{"num_hidden_layers": 10, "d_expert": 128, "routed_scale": 9.73, "init_std_router": 0.034, "lr_router": 0.000512, "num_attention_heads": 3, "vocab_size": 27368, "norm_place": "peri", "rope_theta": 1960.0, "tie_word_embeddings": true, "init_std_o": 0.0437, "max_grad_norm": 2.0, "decay_fraction": 1.0, "doc_mask": true, "dataset": "wikipedia_en"}
Below are experts of layer 4 (counted from 0) of a mixture-of-experts language model. Rows are named router (the router's row for the expert), down (a neuron's output weights, with its number) and show model dimensions 0-191. Each number is 128 + 24 x the weight over its row's rms, rounded and kept within 0 to 255. Numbers have three digits each.
Before each expert's rows: "comes before" lists some tokens at least twice as common just after its tokens as in all text. This comes from a sample of Wikipedia text that the model never trained on. Tokens count by the router's weight.

# expert 57
comes before: ",", " of", " (", " in", "\n", "."
router:076087133162152160123150152093169095115140150100169152143109100150125126085148114115127144120106136154129124133138120127160115140129089115117114121108126120097144132113142120066142155104140125162159161136125151112095107106139116120142127104078159084113098110131124113109104086107142102139123125122122111116113138142138130130135154146120167114067137150127144124130118104125159124123090124143104108131138095090174101149138137118127153136128135183147122107087106185157135099114145089157127134123149145093099104141100070126134095118127163130113173151072114094091188093117156156130
down0:119125145119150134139117173106109137165164130108158143156188132159125161113097084135119128174099124064136116125137134112116086152096143105121125161140184124072133130140153116132102075177172083158115112117178133114157170140103135144123147115130142082153096143132086085122091099173142135109085120138098126111140143148148105084108158117138091115117116109122136156106105126102125123148172142148155151164167131172138108119111134113151092137154185120121128141122144161113126129091109138120142117126107129123143147134136142105124137130090134162142124116142126089152124113114126123112

# expert 60
comes before: " of", ",", " and", " for", "'s", " in"
router:126108107115113168153138153091103150110172138141134157118096127128169127082165135139144131113104141158110105140119137163160146114141119127125112124124099132131091140082109159113150131104178125164116184094156124090129128111136100128112139111118152132109120124138115072135150118080139135143118127134112129087139196134174102128111141080102120145089163151122121112111150147103143167122108089141106128108135143107129115124127149115136126149139155174149106116174127149127118087137114107103114120139157169107106131108116129164099099089106108159150170135069082145099151106094125077136
down0:102115110144134146143118152134173107117112117102118132107108129138141109086146108108154080127113149140106088119058100160121113169108102123109118129127142157141117116120120179127173121146117107148120137076127167153154149156117095090141125093127131101155116125119158083105095137099104101107113138164110125079102122129142100126164105084143117116134071130136157071145153142114109138142130131165109131140108103107147136122157123154124147147120158129165138112181158087105103133110106090150083090143156114115137146176118135151112138113128131143132114162146173128102147152153124130071

# expert 58
comes before: " ", "born", "age", " U", "00", " United"
router:116093146176133155102136153132165111145119129136121185091130135142099091142134066167129124147109117162109146128153097136155139148109128132116107086102100117110141178117080139103137172124112132143138127111127132147117108108077086135164138097124106087114087128147141073120125113105103117148118123110106109132136119131125109150123165110084115107135118115096107107180135120129134104113103146148119141094143119115183112130110142103111127144156165190126126113141134101137140074098154120107164095088170121137115128134107089135113105106090123149109147143108089130110162117151162082146
down0:133137099105153115164132150118125113144128104146103118085120116115099126102147102085120108160125135113164116110164105135148139094161069130120114130147132130097125097086099123092110114161123148146126171101117118118087154075146132086096154100133129123105188120113139118117112162131076141103190157144154106106130096112170107093128143136071140113111118126107135115133131120120138144141148119104108162119167117144168159132149101098124134158159139160118141074143156138121117103132097124162109150114132079103151151138160105110114146134153101107145114157118149128135078118186117149109

# expert 47
comes before: " |", ".", " |\n", "%", ";", ","
router:077136099127147133113141145106137129100144126151148118120088128133134085119190087145116107096135081108123107187122134112124166109133115132131113114124096090141111158079091147137093175101136110184101179104124106117138116097116101142112111067122143146144137150134057146128138108114126131144100119117124129120135190132158085149098160119106134125139148146123143122143115084149129126092117065125132162144198119104126132136067138124127160144117132136126148120118098134142133100104151110122130134155138160129113122139151145159118120101137111129106176131124148107142136121109086129113
down0:129156131070122155087108107139118149113141147096131155162152146116104131155121103097093153142148164137101154128118096120127118155157130139122079138125143120151165157120136087137138182181147124170160135094137127135153162107117109122123127093154158130143126108116150101122135131110095180167094099154132113168122089122125134076158122103152112080163118129097132125128148130108180146111137166147137098083146073125122097122103164145145123135150151127092122145154145104097091110164126146158141136133134102128116152111112150127097146161108120119148161176146116094153087151130136102116

# expert 32
comes before: ",", " of", " and", ".", " is", ".\n\n"
router:110112118119143172141141149099120125090126096116161122122082098145094129105130146146152139108120115121118109152142133130161156126150112131096126104093107140132090118143137165108133133132133146115114174134112153092066079105126113151152131116090127142104125167184127114179125080110089123151127105109122133121090154129139119137144154142096142143112186115130121080164151121089151123095091118107120119123133113110143141152125163106145159124127136152153091142132077117155179079142147111139148167142138155105126122113142124158128137107142193149110186107087108115119146100103091100120
down0:131131106102138134136102112116152165122162101123115175121127115137143147151129116164103138128123192148143123146115074086125107097122101152160123139095092132097166129144128117122089123092102129117146133167113114096088139145128099139123128194145171115099103129134120121098127145134111157151146115105099168139115129135104068137136165144120096115127123129106120153126151118142167141143097108137112124101129118090131101160130156103130137150074128140086158133094155157131088171124128107094083138109159125149165093164112135126144098128096143087134179136141121138080087124103111106165

# expert 62
comes before: " of", " a", " well", " round", " part", " time"
router:107066130126131190142179131108104105140109118107122130138101112143130115095097129149113133145149119129134108185162144095186117123158175122097124124088098107151134120078088156124133124117162122146141160086141123163150102132126125136141117138149133096091137150170110123151136118087139115126091143096095100134130125157156108167099134090111126102100101126109154128156123118137138162120138160129104139108156122134126159127091146122134166132121118152148103063101115137111122088097139114100182127092161156114114096108118129139139126115125163163124109120108078082099146107124108140159
down0:111135111168115143162101160123133076109095112121133138126125103094141105164154140106098133116117135152120140160153120134074137144084155179162153115102149161113143144138106136134102090141127095104161061136077161118107093092157123130108148112165135090129133127126100142119161155112124117121171125134137139134113152126091156130115143128123147138085145144098129135119129114136092124088087112111154121096143154123148145124141169157141150121115143164113129140139150159142125148139075090121148148109107107098102146064131206201153133143135120138131160118134133128146104133116119139132

# expert 35
comes before: ":", "\n", " mi", " Arthropoda", " Total", " classification"
router:129094166108160153107181142095124101114147116157116150125138107129109099083112111171133103082074087101118093188169096152175129100109144155065121116138121127161100145126091141113099148107140107174131127101139103145090125121106125123177137110114102120125125140171083112129133110126133124096112143122123098095109134123146112130141168109123116134099153136129118065140180111144144120103089154125113143156102136102139139161139146102123109127130148163124095136121106133133123105090157116132171150090157135145133118123098089134108148142153109159107143108118122085145144131102104126111
down0:155122141136122148135119101157162159120150154108129108110101115122143108160143113139163117078180149152120135146094139154073117102112113156110133103150134115083126118096134145106106174124082128153119126084088144154110133073133141131144124133146108100088104111067128132136132120121094100156105167160131127078119092155075125126131154110186153116134145138160147179092136174159141112144118101108148087129120082161149154115168130149141115142147151124093108134108115124133144091097123093116102121113122170124145109135125170136124118125132157141106117109116109136127120118096179127134

# expert 16
comes before: " ", " %", " —;", " GD", " GA", " Pts"
router:097095114150143136134128132091111113127122129108116127120125166166115108120127119136144145124104121168108080104150132169132122075134106120129085091118094137117105140135131131117088149107145109135111159073119143099126099098073106159159136112043113137105134125159128146157159130104136120117107144116107107137106126149160147130134121107110145142107143149128121116149153064106139163090068143151121089172150118130142123147130148119122137174117136108151182131127094114144116093117155130096128153156162168128163086170110095171131127140097137173119120119114137086101137117102112114118
down0:159138092101128106133102135110144133106128123096139118091131144130134089099118145130142086142111171094107157089135157121137126151119137143162169128134128146181139126138143134145115181118139111101124110112153150162123137096078173062168113139173119129112119137103132126145100090125087122146121166139131131147072097161153169183135139126096119136140128141151128097126129123115128132125150159113118119144065160145136166114177111137141108113164130117137135098120133111123126120116178112147110133153131133165142190098175154114094135120134152092130117110170124133087112140152164155105

# expert 26
comes before: " to", " a", " in", " his", " father", " as"
router:122111141173113140092129149120103150141135142192134150063105100155158116136134143127135151134095093141113146188159127135129139102149111159126109098113090148103128179090093138093102157122156149143154130112098080137122085100118109154118151114140154112157129122145089075144139088129170158142129163129116047137141123158140157158123120078098133147121128146117141118161128088070125122125114097155117151135130124114157146114116124119129090161130153127166145132156122136167156124119120120109122100132124143089106117118143096145090090122127126147114128115111131109140129099113104154162
down0:154109101126097130102140090149103181171155069095149167106120140129143151134116126152145107129116142092129159122120098123117124137162167139117154126149205131167119177137121177151137107119179154102095132141155132124114147169065095135142154133126135089130111081102136130144145148133118167150132108140113149142151135132125103124124096127097108153102157110132120111111171145141163077124105122093107120136148125135137136140106162115143127130134144093133120144106119107099127157106132137115130127169149066135155124071147120142147116083155156102133130141145092082112132126148104152142

# expert 50
comes before: ",", "–", " |", "0", "th", "."
router:124126117124116145122110157109135151147119088116175139141082143128128134131124118127146116122114110162117152160168179129106134115121137139144137126095112131129077140112108160121069171098149119155114138147153125131128098061128133156156132072119149122082108116130152064185142135125108130151113123117099132130086128146155155126088119126135150143100167177134142120139172123095146126090144141150130112097142097084145127147145152092153122159106150124101170087134111135147111087096187080112141124116147142108090139140135136144116119104105143115132133155107089117100124120127179149152
down0:123136116143119127140122162150180121138139112106123148135127104081152125202076111092106101184129130133166093151112131102105111124137157104128117123111107126141147129142191108150132148167143152148121107123144109149123086136103113128124129122160117101105125079104094115128103109149103113165150129098127139112098112144132113140109078126135153147159104161100146180115123146105083107096137125122126137093097119080116105133086151112127142133093139135070148081145175141110157168126143107133163099144161132181111147149105158143124158130128097134141129157148149148102149135123110156117

# expert 1
comes before: " ", " \"", "00", " UTC", " The", " A"
router:091108120138166148159149129099152113148126104115149154124141108135130120122134116142119129123092124119112140160133141119179143090104141159139129130116132116101147172077116150110092165088111158147112138128122114087075098120081112118130147117081114140112096132172155091143157100114128095146127143131111121146109124104145145098093150103111162115101152101117094102122178108117131145130153119154176093131114112113162167176103156097128176145145132167160114115182096102155122123114136116148109095087163131123108106095115121154101115135119125171094121103120129077107140095083131121114
down0:126083121127119113119135146124139112129148134109139139152081184128149074136114119113124080113117125181169142148106171200108130100127114153127147099081111112145140145135073142113121121143144141114125099155187126116093133119138118088175132140114130123142138126151134135171172134110167123126144142133131091137121106109090137135102148160076110120136158160138126128139115124093116122126099151139174138119149130123159113102125110123099113108155139090153115140120120119134098179065149154131124115151135084123104088175109141115118123114163121156114135110153108111110150076108118119074

# expert 36
comes before: "-", "|", "|---|---|---|---|\n", "|---|---|---|---|---|---|\n", "|---|---|---|---|---|\n", "|---|---|---|\n"
router:115031129135090133131138131107169107107138100132145139096119135160116085116160132126136141093121122157129115128131155158166138114109125118142133092119109159156113130136107135088121137091157125187127133088125109096115137129125096137146148058121121132124099139133093103166175123147167129124087132099128100088124137144166138113079157113122140166132107118128111114156135127113135126124117113156132135102146142097143120153159147094123103165136114142173144086146103120128123109128152117138126104120163148091085102151151115145115118139120132156128125053113083095139096086085134113143
down0:138158091132114123137152115140199136128140143159088177118157129100112134165123148133114119140125100112109162139156172159107120149140112132085142161121164114121114112069095091080158087148159133131098172154150125132107123109155167136126129160131128166132138136193148141125147136143108111131162134176119180132118126137137128119132147129105111125110124115156113142112126145124120136200152143120141090136060102103144138138137122131160159128094105116135126137102159153119066145127149151123108124135103138160134145131157108139152115103076145123149124101119103160149107095137110092106

# expert 9
comes before: " the", " as", " a", " to", " than", " be"
router:092105104135150136102142126122132159107113096167149156107106157134142127111138101128130180094108116095096154162142142145155150105152152113130137126120084112074109144114094140110096139122119152133122117084144155170124136112157115161189114110117158128113128111143072123179131136134115171108127114102122135127118164135124107147119128057133123123087136108137126096146135105117109138113157077129142095132143141081123173144098143091144155163138127180141159093091133122174129100139147129116114106160171163143114128114134097135092106112128163134094123138094120118099123091088125105118
down0:107132117095128106110159135111107099137134136082148096145169154131142143154089112108137143136180104173130117133052102149183129155140114113141142157129138111104111106143140151109121122107130112147123096150085147118145093102143121122163138120112139162145099133151157154142130099102116162107145151151147120083096130148147113086089132152095086123098150139085134139134121154084115107119111099129147120117155105148177120119110079134121134124095098152115129130132144132108145148121080110189135143113157155098120107158078124090147131125129174152111117100107103156106126153073134142128

# expert 5
comes before: " |", ",", " (", "\n", "'s", " and"
router:106111134160132146127150147078145156143125114129139140150076108129105106111155094108140156119121096142137122153172126134129133112161121141147106117113080116138111158093123159089117150124140110112167176144137098117100116114125114148156130121129148090130117102147142120132156085114127140120128125111096099108144128126110153122089099142084131129121127166134164126198134107076173115130102079160137114138155128117144102144090145118109096153145148156139117103087090124158145110152149110125120129143173202124107127147106111160120147126107134162113187139066074119137140094121128156124
down0:132108105132094105128137124096177140137156116102093114102115191171131116147118143132138086154166103125156165123162125088137150145163132189102117121155135120119126158116177125121130116120140136141145160138131134118159152160121086112169065158152137104122139141102136102129158094118132113093124127127158117127125155100135115098155156172095143122153097103131115150138069123174101117175124150119146113107115089108108098145142105110121163124147126161157129140110156171134116115126131106111164119109133125181151143071134090089133136125147148084108125122113119123156115102156120147100

# expert 40
comes before: "0", "1", "2", " |", "3", " |\n"
router:116080154153144114122127168109074130109164089121127120112094112130124103117130084141090082112147082126115122158154110125129109045094142091093138075149126087129117150136117143080093144118145146137128115116134132122112077099071098119161141138128179134122102144145100103145136086125136124141112156107097098117177163127183120107124117145095109119117144141126145134126133077121150174139133133159129141109153134108144136169127158119137109136158134139119152088102093134131138141131150126131164117152154137119111098125130127148131100110135126159085187102106112123127117101115099138135
down0:148146177128165146114114120167143136160093164116147105144131095112113122098132100151106143106088082118121121124118073181154140114128180140160091146149150132128135167142130106130165112092103164089123117153123145088120142125162133127135126115114131104126134101108146159126130110148125142094140138132105115095146107146120143137150123118125140136136178091122150124108118117092093129150109132093105183155130102149156140141113116117121160073128129109113113100086105143095162122141110125169082102137108156152093199094136137182130109103145116182141124112103118110077125127106116141118

# expert 17
comes before: " was", " is", " had", " has", " been", " also"
router:145102113157123135081180117108160151118120130112184177154142110144119104114100085171126106121159116168110107144147158118152134154126124100097108115125118123096132119110114178097109161126162085147124148124136121112134118120074082153170135135086164121123118140133128108137144092090105173177101154100113119122111156163159101163124139137081133152153149108131112098150151110131138172106119130128102128129115109117169102171145117092119113151161119123153158117114160110132135131156141122132133118105151125095085132115140113122090073114123125172093119137096127107104145081132134158133
down0:149151127121127139146131112105103122128122093158139134166160132134094120101118166140119138118163106144092116101187120113155128143133138132155110152176123167128123097085128167117140145157170061135167157138112112130118101142065097116120142109115129134146110162108188155116062079146161118117157127111152132131121122142105090136146120127132127129118135126118141110103130131112104152142163104131101139130162131141149154122085092097153109099145140122167121147188125133135137179141132120171116124154107121180115140146130143100168089155128094116110161147113135116145165113161120096162

# expert 0
comes before: " to", " by", " the", " in", " that", " with"
router:136123137174157140093135151095111157112107101132116153102121117156143130135123102120133121063101124139121133172141157148139152112159157120117092102104132164136126168122148116113125144093152142132124136124119137148100127077123089160145160100122124146089112101148102114143143106092129138157109153089112072140149145138126127180115148098122143161104136133090109099130164113100146131038118084152127165119134131115134106124156158107171168149150166122118122134124091141164150126139131140143156130119143133111119111153099150117085138108145162180077137117116097150107137132072107137120
down0:093143128160144132135129148171146134148118163119133125150120121177126105117121135131148136160178056096153093110144155106130106139120173099108114110102090138143158089098131115140105117139130120126119113145126094086171117087126082109081145099146113087157119092092111097111164131144121089150161121115156123088105112129099139122121131180126136098092125139070128122128125082123116150101126139128107070101150175109118115120119127103140103108121173155142101149161119140107131114089134176148128115148130123127126087156122158140130123140089085168151131111141135150126147148138140114142

# expert 25
comes before: "–", ",", " |", " ", ")\n", ")"
router:129126087122145149092136157137138150102159113148100156130099127147093107118137118154125145076124109119110121156164101153118161087114119184112120090128124129123119130123065128126163145074138143130140182169146154125101122115133119128149152100132114106114059111128130120150143117141154115124127180142098105137074142173158116118107141129116120144123126114112140106143141111135150151128103095141124101112137057110133109142124138072148095140138177174121138119132136071132174104104132092149136110085170138102119133137134132162112133096119107129106119149091089132103117119115149138170
down0:125131153154110101068146146145123089135127108171105145162127060143123116122134064112165103128113096104115113117138137132131109144145143115102080103093130142098127187152134161141113162155101155138144121155117143109099142082153131107144092125121112108149154164142102142136119152127105143131187146129136134112150139139142140099133080167153132138144137110146106115108142114146132134125119112124173165146121122133163100135140161124178116156141154137108131064123095147119109115108115112127077105155098136117093090104122149071147153158105177089150125138100158109115122118151131128132

# expert 10
comes before: ".", "′", "°N", "0", " m", " ft"
router:067112163098161145139190155131166119114089062105155153096110092154125111105105108130124142093148106094089111158145142151128105132118123105122103136108128146113112140116093120123116164112128135137119145106117147128090143101125104105134141109102128130100093138125131100174135140127111130140129119115085124149131141119165105116146139108116126097102138111080108116148175128161132143075103132137158088103161090062150127168102146127138165148120117133123112143097091125129146102082170128164134164116151134144105109123107080166115130106133118126117126118117095083068120137116149140135
down0:150135158138171136071093107171162135126088169146095116126157157074138142130122122121147163119129118157145138085174107104124114106125101152137169121125118151152100144108171095061119098128132098130146146134158110127117100149115163143137099144135140122115123128135157095157120111133084130127138136131139133099148119125123133056130113142095127144103125114114092185123099129086110119156110100131116108095133151117113156167105154132102133109151116106133161128109161128130145075144098136154116104137113113151142142116082114114145169117150094133077140100098112142145161151104159095095

# expert 54
comes before: "==", "The", "===", "In", "-", "On"
router:109069129141123162105096162124136155119130094134122102082115080135149087128134128136115135096147121112099078124133109099149122134109133103080134120106093107106093146125110177102142154095166135158176148111160122105082101114151095164166168134101129102085105159168105120115111126114122146164064136106125105117110116121167150148142136148123139170131125096108120122136181103127159173095096102147121120118134080148165139156122141122126132131134128154093155112114117093121137112120141099130144089098142150094149134145139089156121132136098139149125135116128125144112132084114135081140
down0:152124135116130133104156126166155139127102131120109134116139109123125091171148115120106156150117121146130103069132141151157111155142153156124139092102132080119139097155087112104123083101161156123168201137122089109137117155121125061137157086137147131131122178117127141123114099158071096115150112162119131119161153132136126127158120128118155160154131100089085075127116130127155115140104112139119100106154145111165112164106153105112096157118147167117127079151148158135074142105132143152100113120175131134085103163124162132122149144151159138127124135141127102113140139107149141123

# expert 52
comes before: " a", " not", " been", " be", " also", " an"
router:128115128139123150129146141071118134117143094148138144096079110134129132136125119162118140103118137111085118161131158135142097126155115116092126096098130140093097124113112160114079122135133111116162123124122160127083130104082118174153122105090149138100145139146116119144103084098132124124131145105136070142122115151153104133125150121089123158131121119116092103132162082122125162096116127153107093097120129101160152170103157114142174138158126111155148124095067118172128111133142145148174078082137103131132110157149107157099088112121147133142135123094121114099181096102085163117
down0:126086121119118124158100164112163154169093104084142113083155134140129097140134135126121142124118135125102131152105084138113118142137133149114174135139110152136168162110154146164156114136138144149143090099159112159117102123158091089115166108182079123127141160105121086132104103134138137169095123142133154122124159149146111104102114155135129129173077090136160132143119166163117169138126186119104106096125092136135141109119082086094129108107104157110076079149140141107124138097125173152114142120134158133114131114142152125121127168158116130098142094142149134152139125105142145107

# expert 8
comes before: " the", " ", " a", " his", " addition", " March"
router:128112121151135165147129158092123125101087102159145165051123088136090105149127104163108135121114095139088083125123187153171161122155121142089094131144126133116112157142093153123151158114134138160118127133127116115066128093141098169145128125119129083100111142104159148141133143146111123112111134092083142135122151149166130140095133146121145137124137129125155111158119094126114156127115132142119159124125104127115124140098167109127114157120151151159139094077118168144143084104138110084161063088149160125130134125098127142113146134085170117109143124112134105122140147104079130126
down0:120158114100119156142117139149168165116114095147147156141177090090085112150157123116110143132126143122142122109119155153099166117119122147132148164180093119144158118128105102191084138135104139158135103158105106129113082148136143132114132127112118094123137169109140140084122138115111124129117084143102165121103140097117177161131145142081100098111117111124121127111140156118123137081140125132114094139116143148154098153108112110147126149129132149114149088078112090145137115129159139131118119116195168162114129074125091073137144127129098130117094126144117135116063151124136165129

# expert 22
comes before: ",", " (", "\n", "'s", " River", " =\n\n"
router:147092113139160131148149152065135106133108125151104131098096134121125118137103102129127135128111103135139100144153128139133144097125102143117095090105121134121089123126105146122107141103173142159148143110137131119106113143145133138154158094128109126110115148146135126144140116091144164124078135108121132123143130153145115123074114108119105096107117124100132145133108113084165144101093134188077136115148100063150188138083133125110134129158141141127159112113120098153161121134134091141120147075159177146080107161092127172145151138113144160080131115085098109131164100128143128189
down0:101111137121102143114090137086127115117112108130154097110108124129103125206113167089076161120154156119168140108136110101154128155119119161167143155164148144125130144112142097148110089136126130174078099130113139084126127100132137135082145149101179190122126108191110170126087128096116110131154076133140146137135144090088142119131135111110134130124161133115133133136144146138104097117129117121118137125130135164164138159115102153138151156144124094132147134114170108110141119140149118111111164170121061126160117133119117120117111132110154108114156122089138130156151086142115089141

# expert 51
comes before: " ", " —", " +", " −", " .", " –"
router:066105147132137134099143129117114137138121093162124148082123139145149124096155097168080105093129127131107119169156183159136122112160139161153097088102146122107138126117124146116089146056132134142166132142097140088128136119112114109129140132129119102141107156128118137140150119097093107134107171143098122129110171113147135123109164111096119137119109138123108114160132049134163144082126090143134112125149118135175154140121167106155092146179161187171157138119134123156137105086135109130137124122125162134107146131155112158152124144103141112120114142119119090108121094139124167129
down0:125129112108074148104094137160113133124134138149155139102176102115083116134199166092105123131109103159133141110133161117144102144136119142127164138105103107121106118086159165125103118159138132128127165102144108144149143098109172100138119132131144075118121137103149109141130117096113113099119136148144143109113151113113132158098152078074151154131098106102138145141088141125132159142139119103139140124112114127172087105125139084116143139138124146164154148081139113155145144080156200084093149107137077139112097123119114130146112113129171149123088145134135079164123120115121123127

# expert 42
comes before: " of", " to", "ing", "ed", " and", " in"
router:111141119117088151093133158077144136131155128175127128125095123148132107112165127164112094136080127135123147153144137121186135113122120173154115105100125159092108123117111134119096138097135110134109143172119111115129064065122127137136118100143182096123092097140099117132126106124109155154127155080128110119116149138144133186136120100102134117077141179102110093130126101125114145116095117123133129114120120076157097119135170092112155162132166119123113137113108088189143109111150101091138119159151154097127136118140119121128133099089143159097129133122097126118121122114151143173
down0:107109076122127135131189124113155153107129135144153161125179137108112148181124115107170101117137150115126107102140123147136106119131081128124114129124105119132107099172118128109135140118099134139133126140177116125136145154125177137095140125158172126143109123141177140116084133123135121094161134145114132089125133157112135124111132119140159141105118130111091124100104168135120114141151162133133189144131145126206137095136119111089127112090143121130117135202126114137079162201103107164141135173141136114124128170142093108113132143142148146137169121117134142126144142181082132125

# expert 39
comes before: " of", ",", " to", ".", " in", ".\n\n"
router:138142109120162142147146125113157142111132103113080122117063115164142112106105133145116154059074158127137109163131129107154124081143087147128119092115108140095119143096100138138136132114154147105147198127117155104114106084128123175132119134143138108117074124144107144108166119096104120131135168135110113112133155154146132172097142112044149125107148099128125101146113129130140127097113106100126152098140115078132164113111128109159121156139142139140140098115110101148112107136160100114139062106153158124106128133113134116102078123101168153126136120093122128128109112135142121157
down0:092166124128148118095118133103126130107106120131132093101141111162110104161133146106165145099137142136145139109106110149123188109156161123090171130117149101144111118130121176168177128164104147127148117117099153154150085117120153101117172104158148163117096135127157154147148155149119147130149122121144106140153126101118108144138136148124154136140109148151125143163099136164141101100153114125161135116187106093112151084128113148184091092159107108140099158148102127136081121142066121122128142190139134126148095127106152163124111108116142129090161128127138153140115153079106095145

# expert 30
comes before: ":", "\n", "=", " of", "==\n", " by"
router:145092154098102148117152147102110132096137078114161202102100128134118093121141126124154138110134128098124162145151107120137093112113116115117124105143141171106107157091092178110162160138152148113143127084144092082141095088137103114130116128121076101096111109142080142133164120134101129125130125141127113108105167115147137143146180137130111162141160119114104097145150131150152125111094108139107119158117060112179123151089129091121147148124145149129099123117141121121129109087149095151134154105163117111135085135088071134116121141088153141117124088115116129094130128135128122149
down0:139116063112127121118112134102094109148108131153162097132136149085136144117125146150158100129114124113134142120112152152123124105135140123100140113109096131098137132146083162162140149118151094080095091127134136151145119057122124083148062144150089110096135137190135120105143130154119159151155127074146116112151109099137101145136154139116138089094172128148122104108134126100139164174147126163135127166143158167124106136115163151144121176098151142109119157138120154155146150100125149143106139132139152092155128142137133141146064134138152139147090111129122101152104146125102087150

# expert 33
comes before: " the", " a", " his", " Representatives", " Historic", " birth"
router:124082129171112114129114155103069099138102124113116142072133100120112129107175119118119169132078106149090124108144157095178111120108129166155120116129154123146108122083096130113110146111129158147165129150148130126113137123119112150121135100129156107068118128130110137125134138096157114119129112109115134126115126140143094114140159134103112162095144115123153112132179101104118151055091114137118097084137114125168115153132175092113117148120113161097150114157141141152145098128145109118199133110165171121114117125103115126103075139124170167127150144102121148081127114123136121149
down0:145099179113125128105170134111121144112133102122127125141097134091149159089101129166132114115140135152167146122143135113163096126153159145157141107154133155140127157145156112153065166124174128173132127091136116147160108108128133166125131113149137150123120125157108124113077151096160142097137123081122118138141091075132100136102126089199128085071088150146172133138139112095133113126090156150131079133120136103142122139107135137127159138096052130143101146127116117107133116150089156119136132149100140138107125133118136126127148132100147133145117175094109149088115124117096115135

# expert 63
comes before: " ", " life", " War", "athi", " York", "ate"
router:142119115086103130108117127129154124100131153174104107095098100149132090097102125143127118114105116119092100141156153129131178113118127154108099130095084073139111150120108145110147142093119152151150120107124120129111096113125087142140107091105170057090121101158136075135159119150144119131125107148126108114161174183194129118158150119097181157114145129109114119149113132096129132105121123124121109114128104099150136136150162100156113117173167142112106111112134107132134125118146106086149139078153139100117065150152138116109127107114144159125127145122102134146153105097134147161
down0:143133059136154094082127085106154129138110098164151132119114094136120083169142113130159094089142101107118157136112126161092130127155113100109117084100085128124145104146114105103148145118131131091128127152105149174133155094089130156122108082139106128105154121148101139147140146111093152103147146103115129093109088113123159100133058154112147104102113097128172104157086123152114129154148146113130137151121115143132123114115097111127088135146166128134135143093142116161141132110113100156131101175120109126142156147150130147143145157147162161184124126123112158099162139103140111162

# expert 29
comes before: "\n", " (", ",", " =\n\n", " is", "us"
router:085105166124165145130169143107134091153097139168106109135145124138118095110105101151117161106121124125130100173143077119172113136164086148104118109125116125106102137111139136085114138132125147169150116136125096126100134106099116156161165117112130113110112147147104139142112131118092119126084160127131100129088128160107112132104186109081153115103132127095113100136161099073158122098126121153120102139140086095154140176122146123126082122143127168134095133114095131147155106128161078155127145088160141139122138137123090150099144116107135159122179101107111123125173124092122104162
down0:156146153126179107168155095111117147144145129100185153174118106140093181126115150167120147130119134130108112151117101155123116159112089136083118143107149129098137095101107116144137126143107114152119112102135169125155125122129137085115152080121127134098135134080104139142111135144118120070094120137137097102130084151088110118113100157111140134099119165145117096190190107101126104133120111076127137149139134124093094115099122080114124104137113128141099137140119136174141138176130119130112104081146132108096123128112128135128137109136112136166166111105154114131094088178117129124

# expert 27
comes before: " ", " ·", " Spacewatch", " —", " Chevrolet", " Toyota"
router:105077148158117141138128173122157112129119129191176172089135119142115112112161074114153147121122145110143146156130134159147141116163080115104075114131133087106099141090138138082119160113177137129155128147135137124105154086108141118161132120097139100106105106154129099164181110116154108146108121130106098130110149118121140146113130126118167131093115110117166127129200111089158179093100115132108111111136105136128145134114154114116120170123146150144112093108117119134134087120146129127140127119122169129093109136116111118129131130110164159108147152081105078119175124113134157131
down0:119146068165131078129089107110149140097157160156125131139109134118137164163133092152116110108150159088153125128124118140123107114108114110105111144098178124163159089164083108137138144124094156120100117107131161135157126123122155148134112154118139144115117152158080157126139107092134154114125152126130122154119099122140109138110165123168126129119181114092129135089096085157137116125113114132160118102160130143080136111092121124130134121104128167082152143126143114159096128069143100156094143123069106152156121119174089129111115154154168110111155129190135121144115127121128106128

# expert 55
comes before: " ", " the", " Party", " Total", " No", " Year"
router:096111115129135147150101145116153129150099125143113160114120108133124116093164101122170133117132133125086108168169145109172109084144118115070112112115142106126093141132105128134133194094132129136133125115163146117108141101127120108106131085098115088141086103115071096146161092133130101142120160112124085134160134161136123184083128139127139141115112154109094076149097117141136126117106087173116103152167124108130102116124172117114076139156168144113161116147149135151113097105127107144142117089135149127117088114117103176087102116096151144129151133131140093099142111125105112130
down0:116108129163118120158142108117170135158134113085152137129123108117156180130112104131158102156143085098093155116161151138124099165160130114139154129165209094127132105153102112152125155105158138126093148108116125164069128142142114129144116119123176166149124142135126126149124101149075109133115100130117117139133055156143109148136138115087132092120133156143156118105132122117107122128149099076139130102112125169103102098119137123137109119135146123177120141116154171146148115115135116106126108110126158158144105152136115102159174103154170100089135170091122129095133152149095117117